python train.py --n_layer=13 --d_model=224 --n_experts=40 --experts_per_token=2 --d_expert=160 --d_shared_expert=0 --activation="swiglu" --moe_layers=[1, 2, 3, 4, 5, 6, 7, 8, 9, 10, 11, 12] --router_score="softmax" --normalize_top_k=false --routed_scale=7.33 --balance_loss=0.00623 --balance_bias=false --init_std_router=0.0261 --lr_router=0.00146 --n_head=7 --n_kv_head=7 --head_dim=32 --vocab_size=8192 --norm="rmsnorm" --norm_place="pre" --norm_eps=1e-05 --positions="rope" --rope_base=10000.0 --rope_fraction=1.0 --qk_norm=false --attn_scale=0.177 --tie_embeddings=false --parallel_block=false --init="uniform" --init_std_qkv=0.0251 --init_std_o=0.00493 --init_std_up=0.0251 --init_std_down=0.00307 --init_mimetic=0.5 --optimizer="muon" --lr=0.00499 --lr_mult_o=3.0 --beta1=0.9 --lr_head=0.0109 --grad_clip=1.0 --warmup_steps=200 --schedule="wsd" --decay_fraction=1.0 --decay_shape="linear" --final_lr_fraction=0.0 --batch_tokens=[65536, 131072, 196608] --seq_len=1024 --doc_mask=true --train_tokens=546100000 --steps=4499 --dataset="wikipedia_en"
Below are experts of layer 10 (counted from 0) of a mixture-of-experts language model. Rows are named router (the router's row for the expert), gate (a neuron's input weights, with its number), up (a neuron's input weights, with its number), down (a neuron's output weights, with its number) and show model dimensions 0-223. Each number is 200 + 40 x the weight over its row's rms, rounded and kept within 0 to 999.
After each expert's rows: "comes before" lists some tokens at least twice as common just after its tokens as in all text. This comes from a sample of Wikipedia text that the model never trained on. Tokens count by the router's weight.

# expert 22
router,199,228,183,234,207,168,129,169,250,165,296,130,153,223,182,148,154,252,219,205,180,256,128,195,192,174,209,196,177,84,250,234,174,204,278,211,270,254,141,124,177,250,223,198,230,195,181,172,218,171,193,184,191,215,192,159,120,280,180,226,173,185,164,169,242,207,191,149,202,195,204,212,160,206,157,121,217,186,220,193,146,106,217,212,152,174,202,263,161,169,120,146,138,155,218,213,181,242,170,240,235,246,177,227,216,188,219,174,268,202,206,153,199,185,182,233,151,267,173,217,216,130,187,95,122,204,164,201,136,204,251,197,155,165,176,171,191,265,254,161,191,217,189,220,232,225,149,236,200,216,168,208,206,194,203,212,213,236,257,226,243,165,135,194,230,186,221,247,224,183,219,182,168,173,172,224,206,218,213,203,163,237,193,171,180,204,82,178,172,237,124,195,215,169,259,163,171,258,264,185,158,121,107,253,204,185,250,211,232,209,234,198,161,171,262,261,161,133,196,201,248,161,262,184
gate0,161,253,211,212,195,126,249,188,157,254,178,175,245,235,191,273,195,181,223,217,195,112,207,109,129,210,241,131,212,195,209,173,214,152,185,188,227,198,166,199,104,229,200,167,230,243,209,203,167,193,171,211,226,183,159,247,193,109,230,144,198,186,250,160,176,232,225,204,238,201,167,288,196,147,141,275,229,221,192,222,179,195,229,262,176,178,233,194,212,147,125,213,199,142,201,179,183,186,142,184,165,161,159,223,171,191,216,113,161,122,190,259,162,200,179,282,143,191,236,203,161,249,167,202,196,230,161,169,236,153,156,196,234,223,144,278,229,246,227,302,226,246,171,238,242,209,225,147,197,188,235,202,254,193,219,252,113,175,202,107,275,276,209,268,226,177,235,235,240,246,198,189,147,167,261,190,233,154,198,199,159,202,179,224,195,238,255,244,191,197,166,134,189,189,201,216,251,177,221,237,228,145,193,171,194,269,174,211,153,188,261,149,257,131,234,202,214,204,196,216,157,208,96,163
up0,196,232,171,224,162,129,156,269,265,247,164,221,263,228,205,192,182,242,209,242,193,212,207,268,193,187,251,234,206,186,233,190,247,248,222,155,202,187,201,226,182,202,228,200,107,161,302,240,194,125,199,156,171,218,231,253,270,120,226,260,192,211,132,210,244,138,174,122,104,193,204,249,270,168,247,210,145,221,171,186,218,154,261,178,159,217,204,260,224,246,208,161,150,211,237,203,135,187,187,189,205,207,204,176,128,170,209,221,162,215,157,239,157,129,217,147,227,260,205,172,233,219,271,196,182,224,200,224,156,226,213,191,248,236,230,174,200,205,308,210,154,192,265,164,193,217,268,247,235,256,181,235,198,252,234,227,215,220,226,212,164,255,186,232,213,211,176,231,186,159,270,227,279,248,148,250,159,269,224,278,244,221,200,192,162,188,136,159,182,254,225,155,181,188,216,155,247,231,260,198,147,158,192,229,189,188,210,160,209,231,132,204,197,222,220,150,212,190,283,231,158,289,243,263
down0,225,245,213,152,195,154,218,178,210,208,241,242,232,217,207,158,266,177,172,229,169,274,251,229,160,194,177,157,184,221,143,196,219,241,290,168,256,116,221,204,214,197,226,158,112,145,174,182,220,223,150,266,138,209,284,287,188,194,220,184,235,221,127,191,199,221,160,135,125,225,253,304,227,194,236,198,157,195,242,211,197,219,287,205,171,136,180,148,153,230,225,138,130,187,158,229,197,185,221,112,203,141,201,220,154,185,176,150,184,249,199,208,202,146,280,188,264,199,184,277,176,202,164,218,217,175,156,246,179,157,228,203,204,235,181,244,209,228,183,175,247,228,216,125,194,186,230,187,211,223,226,116,213,187,210,147,269,204,201,200,227,208,205,217,204,217,293,177,177,211,215,153,179,222,128,159,217,158,223,242,268,206,208,222,255,140,239,154,225,213,210,157,123,182,201,172,250,225,181,163,213,165,240,140,209,222,188,176,122,163,154,232,111,200,257,164,224,190,228,235,162,220,137,111
comes before: " |", " •", "O", " ", "N", "U"

# expert 29
router,163,222,188,255,197,287,167,116,239,120,271,248,215,185,124,215,231,205,252,236,268,227,229,203,187,241,172,152,191,164,242,191,129,128,204,240,259,222,139,160,195,265,188,220,169,160,229,230,271,227,264,165,195,157,200,224,142,136,223,277,233,240,183,232,194,181,215,210,221,239,215,235,125,246,167,189,232,205,115,238,239,211,208,227,297,151,175,241,186,163,234,195,167,158,223,242,167,281,234,168,154,189,190,222,148,191,187,154,191,173,175,152,146,179,149,122,162,184,176,190,267,169,248,101,181,183,197,175,279,260,200,162,202,210,165,212,194,224,281,188,245,208,224,269,192,256,237,218,203,153,232,228,202,232,163,209,168,184,211,214,157,151,256,189,148,185,173,221,153,165,222,109,175,213,166,167,235,171,279,250,276,198,204,272,164,189,180,180,178,237,177,200,247,198,142,182,151,224,226,218,169,183,230,155,155,221,227,196,218,198,134,211,189,245,276,193,151,205,144,180,178,200,197,146
gate0,158,205,172,131,226,302,214,211,173,154,247,216,201,179,209,181,233,173,197,195,183,115,243,193,241,263,121,193,158,205,200,212,193,177,247,225,206,171,219,231,246,159,197,217,147,160,232,128,286,218,208,222,184,153,246,185,242,171,139,272,216,191,302,102,189,250,224,181,188,218,203,202,200,199,220,236,138,190,201,163,196,203,169,175,223,217,217,199,264,132,269,190,200,162,225,202,221,239,284,222,282,258,203,201,221,257,243,190,250,185,178,193,203,173,184,216,210,182,175,184,172,181,210,105,187,200,246,253,253,265,240,216,262,210,218,218,178,303,235,211,207,169,118,247,210,147,143,219,222,208,224,209,244,182,168,242,215,203,241,84,194,182,175,224,229,165,209,164,228,285,236,199,223,160,121,234,171,204,157,198,234,171,175,180,229,237,187,208,242,243,206,215,121,184,97,306,170,214,184,258,253,133,201,136,160,131,221,215,200,227,198,212,206,264,228,162,245,227,206,201,199,195,216,279
up0,218,254,247,209,172,148,159,270,252,256,188,201,147,239,191,161,188,205,213,219,209,266,165,235,185,94,237,171,234,158,165,188,189,172,192,152,130,161,209,243,163,181,92,183,223,251,186,276,183,198,192,186,279,170,152,182,189,260,219,222,189,206,168,249,283,215,149,219,190,233,200,186,287,143,158,141,190,176,198,224,188,195,203,290,208,202,267,172,173,275,140,242,205,140,223,199,172,188,169,179,164,227,153,212,224,152,188,193,202,256,175,217,182,182,265,174,174,236,168,194,247,169,177,259,163,222,194,197,169,221,169,259,170,156,143,194,243,197,107,193,192,211,246,152,216,217,230,197,184,174,213,153,198,233,256,144,165,232,133,238,249,260,216,210,202,223,118,197,143,233,133,240,169,312,231,195,206,226,215,200,260,206,200,202,285,199,224,116,198,183,213,187,209,223,294,95,243,221,194,148,156,229,221,217,192,260,216,218,249,162,211,242,225,152,187,243,194,111,252,166,192,175,189,217
down0,317,154,165,208,203,242,215,110,223,178,184,186,212,245,181,314,290,186,208,165,264,174,253,132,187,186,188,232,237,178,180,250,253,155,172,203,197,186,186,196,258,222,187,232,253,153,220,210,237,238,190,285,259,223,146,225,172,206,236,193,175,227,243,203,152,207,193,180,265,197,146,175,168,231,181,169,215,247,151,217,176,173,219,173,199,252,205,179,230,155,167,163,171,208,176,251,147,196,186,206,181,147,216,166,216,218,125,161,211,208,197,142,97,259,195,242,193,175,201,200,218,136,211,162,132,319,224,195,137,169,165,216,169,217,224,235,178,254,212,220,169,206,160,187,220,213,273,153,128,186,250,304,267,209,136,166,197,245,184,171,167,177,161,190,201,267,115,195,189,138,189,205,215,166,148,187,205,159,259,209,219,143,195,157,138,198,168,235,202,195,160,157,257,133,142,203,185,273,228,115,188,195,230,118,203,226,213,241,191,220,202,222,218,158,216,182,188,191,201,168,119,142,154,204
comes before: " |", ")", " (", ";", "_{", "/"

# expert 35
router,188,155,182,207,187,206,232,215,175,277,203,224,198,213,211,237,233,163,155,198,180,107,193,175,225,220,214,186,267,136,264,237,182,185,151,191,201,239,251,181,197,210,189,154,231,220,135,220,241,272,103,291,253,91,150,264,237,148,266,198,190,207,136,190,179,195,235,207,214,218,188,236,181,270,241,165,212,223,187,197,187,213,178,181,181,233,152,218,171,180,193,182,217,192,148,212,183,243,161,202,222,142,193,192,164,199,203,170,206,207,196,149,200,272,222,200,216,201,145,186,159,222,275,247,236,248,266,167,208,140,219,225,227,175,248,178,211,181,167,264,196,234,183,188,217,212,166,287,219,264,202,168,255,289,63,139,186,176,213,178,173,221,110,147,240,224,284,166,228,209,153,231,239,157,224,170,171,233,191,208,170,176,142,210,222,192,196,236,166,194,195,207,207,133,251,195,176,159,119,131,233,206,248,211,168,210,125,146,117,196,257,193,215,218,121,217,218,226,221,229,196,290,103,205
gate0,210,136,243,170,213,155,164,155,236,248,230,209,172,190,179,242,169,209,179,168,207,163,130,256,198,237,214,175,188,209,185,186,208,218,193,172,174,223,151,169,145,211,163,190,202,147,118,193,211,268,207,289,297,203,191,223,234,282,188,226,252,213,253,246,193,162,211,127,190,242,267,155,240,233,187,162,210,203,161,199,160,224,215,205,200,235,182,216,219,204,175,139,104,240,142,228,152,191,297,257,303,200,245,212,243,207,248,271,190,204,166,225,159,205,162,217,225,147,212,279,183,183,215,201,138,266,253,240,196,142,169,130,130,170,236,170,224,154,205,236,116,188,246,226,190,263,176,140,210,178,259,228,245,254,254,230,231,131,259,197,208,249,214,172,220,218,196,157,169,210,193,206,115,191,217,143,171,136,212,290,244,212,189,169,211,231,219,224,224,185,163,208,239,159,248,189,207,233,171,257,213,230,179,226,236,211,179,184,137,133,274,214,161,184,233,179,154,289,209,224,147,238,240,147
up0,73,157,198,202,107,218,167,242,150,181,264,193,175,264,106,159,195,240,192,177,235,179,211,196,246,265,219,148,180,239,213,228,215,176,172,245,224,152,139,223,139,178,175,201,223,189,251,225,182,119,266,191,196,258,179,223,144,96,233,160,179,193,204,183,269,239,276,206,139,224,136,178,195,236,199,177,195,99,143,234,190,262,199,200,153,218,206,188,333,177,205,174,147,229,186,240,152,253,186,215,190,131,286,170,132,161,156,181,219,223,178,225,232,202,225,210,166,232,137,153,224,222,161,184,220,172,189,128,202,225,151,188,201,205,220,210,243,198,227,208,288,225,204,155,171,177,223,258,228,180,291,184,216,228,242,182,198,199,181,203,241,210,181,137,192,228,251,171,216,153,178,184,214,157,185,131,194,219,215,144,158,222,116,179,221,167,174,160,219,136,204,159,199,221,186,171,255,219,225,226,234,223,179,172,200,193,158,229,193,248,192,167,217,119,230,145,165,240,216,128,252,255,221,185
down0,244,269,168,257,152,246,204,197,182,220,205,207,199,137,226,210,217,220,218,236,195,176,142,269,277,197,191,256,122,187,200,162,184,179,212,216,148,195,208,137,138,169,218,202,172,148,195,220,261,208,198,153,202,175,170,191,163,151,133,235,237,183,207,134,298,182,193,158,200,126,185,141,242,190,133,223,180,91,229,204,245,164,200,282,177,239,234,244,199,218,196,216,233,179,168,258,180,175,225,277,209,188,221,157,254,223,298,182,219,238,236,171,204,219,195,148,222,229,248,159,247,210,202,141,143,212,232,216,216,223,202,192,215,219,202,193,173,112,165,208,137,225,196,178,234,274,160,248,210,239,150,42,249,207,178,167,161,204,241,210,232,170,220,201,270,178,249,145,216,139,230,124,214,175,232,244,196,154,208,250,212,248,260,182,193,251,179,220,180,176,202,167,215,217,200,184,210,184,263,314,207,166,196,102,166,145,200,197,179,200,236,198,165,170,178,164,259,185,215,184,135,254,250,230
comes before: ",", " (", "'s", "on", "an", " County"

# expert 30
router,182,182,209,171,198,212,176,217,215,199,212,203,215,164,194,152,183,157,218,172,205,186,157,203,186,219,143,197,223,174,262,176,202,270,215,219,125,150,244,185,180,281,171,209,172,176,222,157,153,237,242,144,206,248,147,223,244,172,204,200,232,170,148,156,229,210,191,211,218,202,219,193,175,268,115,150,171,258,173,199,255,190,286,207,129,197,254,247,242,108,217,201,186,151,268,243,227,256,204,162,184,164,221,236,143,173,213,144,285,198,262,127,217,245,245,135,207,218,257,175,243,257,162,85,163,162,219,225,155,232,174,204,144,207,177,168,172,234,249,237,155,220,175,292,234,215,211,164,161,217,201,178,170,206,201,154,233,235,192,245,272,186,162,111,191,137,134,205,192,215,107,160,238,301,223,253,220,157,178,248,161,144,215,206,172,202,182,167,226,195,162,230,214,153,150,238,184,216,210,165,155,105,164,219,126,166,172,186,224,231,202,213,179,211,204,162,120,234,288,242,224,206,223,249
gate0,177,198,156,156,193,186,177,234,192,192,189,114,151,257,199,219,169,149,245,255,197,160,249,207,200,189,196,194,156,225,190,154,198,203,212,233,189,205,129,242,235,202,295,227,164,211,247,262,204,246,144,143,197,126,176,221,203,181,181,186,281,241,198,194,254,205,209,286,98,155,215,280,176,167,217,210,267,167,202,182,165,230,211,179,232,176,174,213,216,205,176,187,166,178,226,212,222,242,165,148,202,169,236,201,194,166,217,168,143,120,198,197,123,171,160,116,161,164,200,216,159,211,180,153,219,229,254,182,251,177,168,117,202,212,252,131,220,131,252,190,176,231,164,133,241,226,250,191,226,250,213,101,161,254,170,191,115,226,260,173,186,126,254,165,216,197,84,162,140,147,174,182,260,186,203,186,177,255,211,183,167,187,198,310,240,221,182,202,194,153,175,216,274,238,248,225,194,198,174,162,257,196,214,218,153,233,200,242,284,152,185,218,181,217,211,190,243,170,152,189,250,163,261,250
up0,172,181,195,170,117,182,236,197,187,201,207,194,260,211,213,162,213,229,213,210,181,194,259,202,254,181,193,185,273,203,189,180,246,215,215,192,195,194,222,168,229,164,164,208,221,210,231,200,192,174,248,225,218,223,167,224,225,206,186,166,104,152,236,176,133,192,169,163,256,256,173,197,190,222,198,209,182,230,192,267,234,173,176,234,240,231,255,249,150,178,206,175,202,196,150,210,214,196,154,194,164,207,170,220,268,211,223,196,235,198,202,203,215,158,292,279,291,256,187,185,186,105,286,210,209,194,187,178,162,139,146,228,210,237,163,160,195,212,95,204,255,183,233,276,139,236,143,232,196,141,191,135,191,273,212,237,227,229,105,252,113,128,180,205,206,218,227,179,156,226,228,245,231,278,227,330,198,156,174,224,238,197,99,152,191,201,183,178,228,195,232,107,228,164,232,186,209,287,264,211,245,178,252,236,212,131,212,209,204,250,237,280,195,130,202,164,151,211,150,243,165,249,192,237
down0,270,214,254,219,150,236,258,196,232,218,189,174,184,165,176,182,114,208,161,240,207,179,194,244,206,182,168,108,208,152,178,174,178,224,254,199,180,262,193,227,225,182,204,148,189,216,185,236,235,187,181,307,236,170,107,217,174,239,202,223,209,188,227,138,231,80,122,263,185,202,171,234,164,160,169,206,222,189,197,200,176,173,190,266,114,200,158,209,172,229,191,246,228,230,239,206,186,287,220,212,170,169,200,191,208,184,209,190,177,215,190,184,204,224,191,123,190,148,233,284,243,126,220,183,220,242,176,148,253,158,201,222,159,270,185,132,274,182,198,138,139,182,200,232,158,161,221,290,204,207,214,336,218,172,164,209,135,153,244,200,255,272,134,164,168,215,180,245,257,171,241,188,193,156,230,167,147,169,243,215,174,154,229,181,201,236,167,167,196,164,223,235,173,176,279,231,156,242,148,208,253,197,197,170,166,209,217,261,109,222,200,235,204,135,222,206,211,256,189,238,163,189,128,165
comes before: ":", "\n", " ", " 1", " Team", " UTC"

# expert 14
router,208,196,179,235,202,137,200,217,203,240,218,223,179,252,203,249,191,274,227,280,224,164,190,179,208,243,219,203,164,112,225,227,197,260,232,242,74,229,236,262,248,155,198,153,160,222,182,239,242,228,167,154,154,113,205,251,197,232,195,196,196,208,176,216,177,152,183,212,223,253,143,210,147,231,211,233,168,220,216,195,261,135,196,204,161,184,130,263,182,177,139,178,168,226,228,193,180,161,269,252,189,223,138,215,251,219,201,244,226,173,225,157,245,209,247,146,134,192,298,205,234,130,229,163,151,168,210,233,223,203,154,208,203,187,214,129,155,204,190,191,179,178,188,171,223,239,194,186,233,148,188,170,177,168,160,274,156,203,227,271,277,216,222,210,187,237,193,230,185,173,163,229,290,187,225,239,208,246,192,230,180,138,179,217,154,158,190,178,239,236,215,250,270,163,81,228,169,214,163,188,239,197,180,187,241,239,248,282,158,210,219,126,209,205,110,278,212,272,101,177,155,150,168,221
gate0,173,180,158,232,190,88,231,121,189,190,156,186,191,238,213,251,168,190,190,153,200,208,179,160,228,189,167,222,145,153,215,204,211,291,258,149,220,235,295,189,189,237,180,202,246,194,187,205,163,219,205,181,137,205,197,207,250,274,120,172,212,168,238,230,209,248,110,246,198,180,163,244,208,211,238,153,254,329,231,190,226,231,225,167,281,225,203,298,180,189,210,143,169,233,199,240,170,159,126,189,128,255,87,258,187,221,218,146,163,227,216,188,105,237,215,213,179,228,172,190,256,127,124,151,213,180,277,185,211,225,139,162,253,234,229,190,160,224,232,247,233,249,241,187,210,155,140,236,130,219,130,163,177,150,217,209,174,159,197,247,153,202,164,268,207,166,212,156,192,131,209,214,206,190,242,212,228,205,182,210,191,217,148,218,230,178,208,239,214,240,146,196,148,171,198,177,256,190,154,207,188,167,146,192,155,190,205,251,252,146,197,272,210,205,192,232,188,159,226,167,232,177,224,164
up0,215,175,178,152,180,253,122,195,181,157,197,179,148,155,134,167,181,194,90,209,244,197,167,141,213,258,263,156,271,213,166,223,184,207,206,212,189,176,117,150,176,188,220,199,289,163,192,200,194,269,188,129,167,159,187,227,202,106,198,184,226,177,156,164,211,263,176,202,227,225,223,193,289,249,205,280,229,161,222,227,215,218,252,233,167,146,176,157,184,184,200,203,275,276,172,248,180,242,209,178,197,186,210,89,187,146,189,251,208,201,220,171,234,199,233,173,240,224,175,220,178,192,199,143,236,234,218,181,256,174,189,160,151,145,177,256,227,205,181,142,222,218,101,251,177,218,194,279,148,198,239,215,173,207,174,240,181,252,243,218,206,210,172,244,204,180,270,259,199,214,185,238,151,210,194,249,161,197,216,166,198,150,296,234,159,215,179,161,205,270,276,180,143,177,220,198,165,232,120,188,198,198,241,233,211,306,146,154,203,210,211,191,166,194,196,169,226,341,170,178,218,195,182,163
down0,130,130,199,179,229,256,266,211,204,188,284,247,154,210,167,232,200,129,175,201,167,122,194,234,185,274,227,216,187,228,178,231,235,241,151,200,132,241,197,236,204,186,215,151,159,198,140,124,193,269,227,241,232,239,186,178,153,200,230,233,211,151,178,232,226,271,252,92,65,242,125,232,185,224,201,133,192,254,167,179,236,168,207,113,137,233,217,190,186,196,197,140,195,236,215,245,242,217,224,255,234,149,205,167,159,223,236,215,201,221,213,177,249,161,206,291,226,134,183,182,186,157,145,172,144,210,212,193,177,204,248,189,151,181,200,175,201,293,199,202,261,166,294,190,195,215,248,198,233,158,192,333,213,199,220,232,209,206,207,236,229,187,230,192,223,219,172,226,246,226,176,170,271,195,135,214,185,170,257,187,221,190,182,131,145,203,146,201,180,191,151,176,164,202,156,235,187,262,300,255,257,213,241,195,210,154,220,169,163,196,167,226,200,244,196,201,199,197,163,211,220,244,156,244
comes before: "\n", " |", " is", " was", " =", " the"

# expert 37
router,171,176,237,170,199,203,152,244,170,179,152,174,214,203,197,163,217,130,141,179,244,175,119,169,178,154,152,205,224,160,134,118,231,214,189,173,128,211,215,232,132,218,228,204,163,139,265,97,236,199,196,276,305,223,245,207,155,262,199,243,168,184,223,228,256,116,242,234,275,165,195,202,184,287,206,147,295,235,274,242,147,229,243,206,133,194,287,176,238,232,240,147,175,180,218,148,243,151,220,227,213,219,218,237,201,240,206,261,222,261,255,203,193,192,246,175,234,273,173,185,236,214,173,219,202,228,203,175,162,248,192,168,131,228,145,281,217,174,195,184,185,187,185,259,218,186,200,218,238,232,230,235,148,223,232,170,243,179,210,192,177,223,214,185,188,194,227,188,106,276,194,195,194,261,191,197,170,244,150,143,220,210,197,147,158,120,130,203,188,215,179,232,220,194,230,190,228,254,194,230,177,193,159,251,227,124,173,196,195,255,217,190,229,158,159,179,206,187,251,287,153,145,201,246
gate0,224,130,166,145,211,207,200,153,252,233,146,172,184,216,190,189,214,139,205,171,215,161,195,201,115,188,184,176,212,215,242,222,143,204,195,226,162,189,183,226,164,268,242,240,249,244,136,142,240,220,202,215,192,183,207,140,219,204,186,215,229,189,217,242,246,194,75,218,260,203,221,130,179,141,197,191,237,156,161,138,178,209,154,208,183,167,195,185,203,161,229,239,305,262,179,211,217,214,263,166,141,198,247,170,209,223,78,217,145,272,257,221,252,227,208,96,203,169,210,151,128,141,211,181,141,184,277,203,270,169,144,164,146,189,130,272,149,210,227,181,227,201,170,233,270,164,167,216,146,247,206,272,228,149,181,267,190,218,177,210,181,236,237,130,152,194,127,220,190,275,209,221,163,216,186,248,195,225,154,196,142,220,197,214,212,247,191,229,199,180,287,153,270,173,228,265,190,208,207,193,171,181,250,206,237,207,201,192,211,249,199,165,184,157,181,184,180,256,219,269,199,276,160,235
up0,162,233,257,250,143,203,215,202,200,186,185,227,178,205,243,223,172,257,190,236,228,229,149,226,291,230,173,237,177,214,136,104,162,177,192,220,217,143,201,219,253,160,151,134,140,168,228,220,190,243,325,232,209,258,188,208,208,195,243,181,289,162,227,128,206,186,199,194,175,169,187,271,265,280,193,231,171,197,262,220,255,168,228,177,162,250,211,260,217,233,179,158,171,121,222,255,185,233,219,204,225,151,200,163,243,189,292,190,163,159,188,184,135,157,131,276,240,172,220,190,177,171,211,292,223,168,151,181,180,197,170,229,249,207,145,123,219,232,187,174,134,208,203,215,174,221,272,172,241,205,228,161,140,237,206,129,232,154,219,232,234,117,186,187,256,236,242,172,200,175,145,226,212,156,256,189,197,238,160,183,170,284,197,174,241,160,164,180,206,153,196,251,123,222,204,157,218,171,225,237,201,259,200,176,225,203,236,256,168,106,195,238,170,265,203,237,230,189,189,138,173,194,237,185
down0,155,190,207,221,248,229,239,238,136,272,180,268,258,226,210,130,168,250,180,244,246,148,184,207,250,160,241,244,241,214,181,149,187,217,232,232,219,174,278,236,172,231,145,159,201,97,194,207,137,210,227,174,174,247,186,196,170,184,229,206,239,208,152,193,243,217,181,172,243,253,191,202,198,160,179,192,158,201,110,202,173,208,145,233,165,149,226,200,256,245,189,219,234,173,193,252,225,245,205,157,181,232,241,153,243,180,152,160,119,163,134,209,171,151,272,238,149,164,298,209,155,189,206,196,199,188,308,176,277,236,240,306,263,207,160,195,185,216,149,144,216,195,162,175,234,191,166,207,153,162,234,113,212,231,221,197,169,208,102,206,166,123,205,204,175,267,229,165,234,85,183,187,161,231,209,134,180,191,239,247,184,185,169,200,244,188,169,176,199,144,241,168,187,205,170,172,229,197,247,270,212,217,158,202,216,144,251,161,223,219,182,254,226,216,232,194,218,281,136,249,218,206,243,186
comes before: " The", "\n", " \"", " He", " In", " A"

# expert 31
router,210,230,243,209,168,143,209,135,262,115,172,239,131,166,250,159,234,118,229,128,192,147,172,184,220,252,198,183,186,177,251,189,98,152,213,203,270,261,198,171,179,194,175,239,125,188,227,174,187,217,197,210,273,191,261,192,190,153,196,216,236,173,226,233,207,164,220,259,210,241,178,147,188,266,229,131,174,189,168,194,156,243,227,202,244,165,267,272,145,189,199,230,204,240,232,234,161,217,107,235,175,250,213,197,110,234,205,202,150,223,256,228,161,234,213,124,193,157,194,210,256,249,255,125,256,240,207,215,221,186,212,182,280,190,227,210,172,215,201,178,215,96,215,158,235,131,201,127,237,156,227,207,226,212,240,175,175,169,158,238,181,191,195,234,211,115,153,191,176,222,120,237,246,221,160,208,213,213,239,157,191,213,187,176,245,184,162,216,145,239,127,147,238,227,218,158,202,177,234,123,181,294,222,162,171,162,186,165,214,150,135,183,152,161,191,202,257,272,179,157,216,215,192,174
gate0,184,253,215,224,199,209,195,118,256,276,245,195,184,247,186,167,155,195,233,265,163,226,237,210,198,152,215,223,226,150,193,280,190,140,158,186,199,183,150,176,223,161,192,185,211,195,160,157,225,238,187,86,182,252,267,267,297,212,176,231,208,212,187,190,171,261,212,161,158,141,105,258,183,171,184,240,243,191,195,200,204,190,220,195,237,226,192,176,219,231,148,143,243,270,275,184,251,224,197,194,281,129,272,123,213,156,242,275,244,163,266,162,213,156,187,195,239,191,190,170,164,239,230,222,226,105,187,175,151,185,194,185,163,150,142,126,241,207,188,217,266,146,245,252,207,207,231,179,290,163,239,157,144,180,218,203,197,221,223,167,246,208,248,241,243,250,235,185,257,222,283,199,274,206,247,289,233,228,200,224,206,228,215,137,242,254,161,170,188,104,193,192,226,196,196,197,194,186,132,212,176,115,181,191,187,174,205,181,171,187,244,218,208,233,172,207,242,192,238,165,187,168,201,236
up0,235,203,172,224,180,130,155,208,243,210,238,198,203,281,186,208,208,176,188,252,150,250,226,227,158,201,163,215,213,183,202,267,189,147,157,167,206,231,208,161,211,186,209,216,172,298,219,191,249,178,172,176,115,188,232,213,322,237,193,202,233,172,226,113,201,228,277,157,157,214,223,145,140,176,269,248,190,174,209,152,151,218,181,225,209,211,87,247,179,276,228,167,231,141,184,188,231,214,191,262,262,162,240,184,240,110,215,195,212,183,154,148,212,217,220,184,223,158,223,245,176,176,211,189,213,184,144,192,249,150,168,162,173,190,197,230,160,256,178,267,195,161,209,223,221,189,203,171,286,176,245,222,143,156,194,214,224,244,234,99,154,248,183,180,215,267,226,221,135,212,186,281,222,127,183,245,240,154,223,221,255,164,163,195,145,217,191,178,176,212,144,221,163,164,173,217,215,134,190,262,150,239,202,155,147,229,127,188,164,122,270,168,165,194,132,186,259,180,211,223,154,209,124,152
down0,185,203,214,192,291,232,159,264,166,205,152,198,262,219,170,171,155,241,198,206,173,200,117,220,231,225,194,226,169,139,177,283,160,182,257,139,195,274,167,177,170,167,139,208,226,274,230,253,223,258,206,222,216,214,168,187,241,161,220,203,229,200,205,202,178,199,258,155,217,266,191,159,162,235,162,229,205,223,110,208,216,266,188,175,272,153,171,226,141,167,164,170,197,171,177,149,149,271,152,204,144,223,190,221,233,186,121,149,225,215,161,171,235,125,232,215,295,210,200,179,180,237,154,201,186,162,170,214,160,228,227,220,165,227,189,163,260,186,205,228,178,224,238,212,140,163,157,209,219,216,215,245,198,185,243,195,188,230,219,122,240,263,161,227,236,169,302,291,221,185,188,254,209,183,212,169,222,165,242,251,228,207,230,219,161,192,191,204,194,215,248,201,341,216,218,290,185,149,198,222,113,198,212,209,205,186,158,296,216,143,192,195,163,212,92,157,243,230,212,212,246,286,180,180
comes before: ")", " |", "′", ".", "″", ","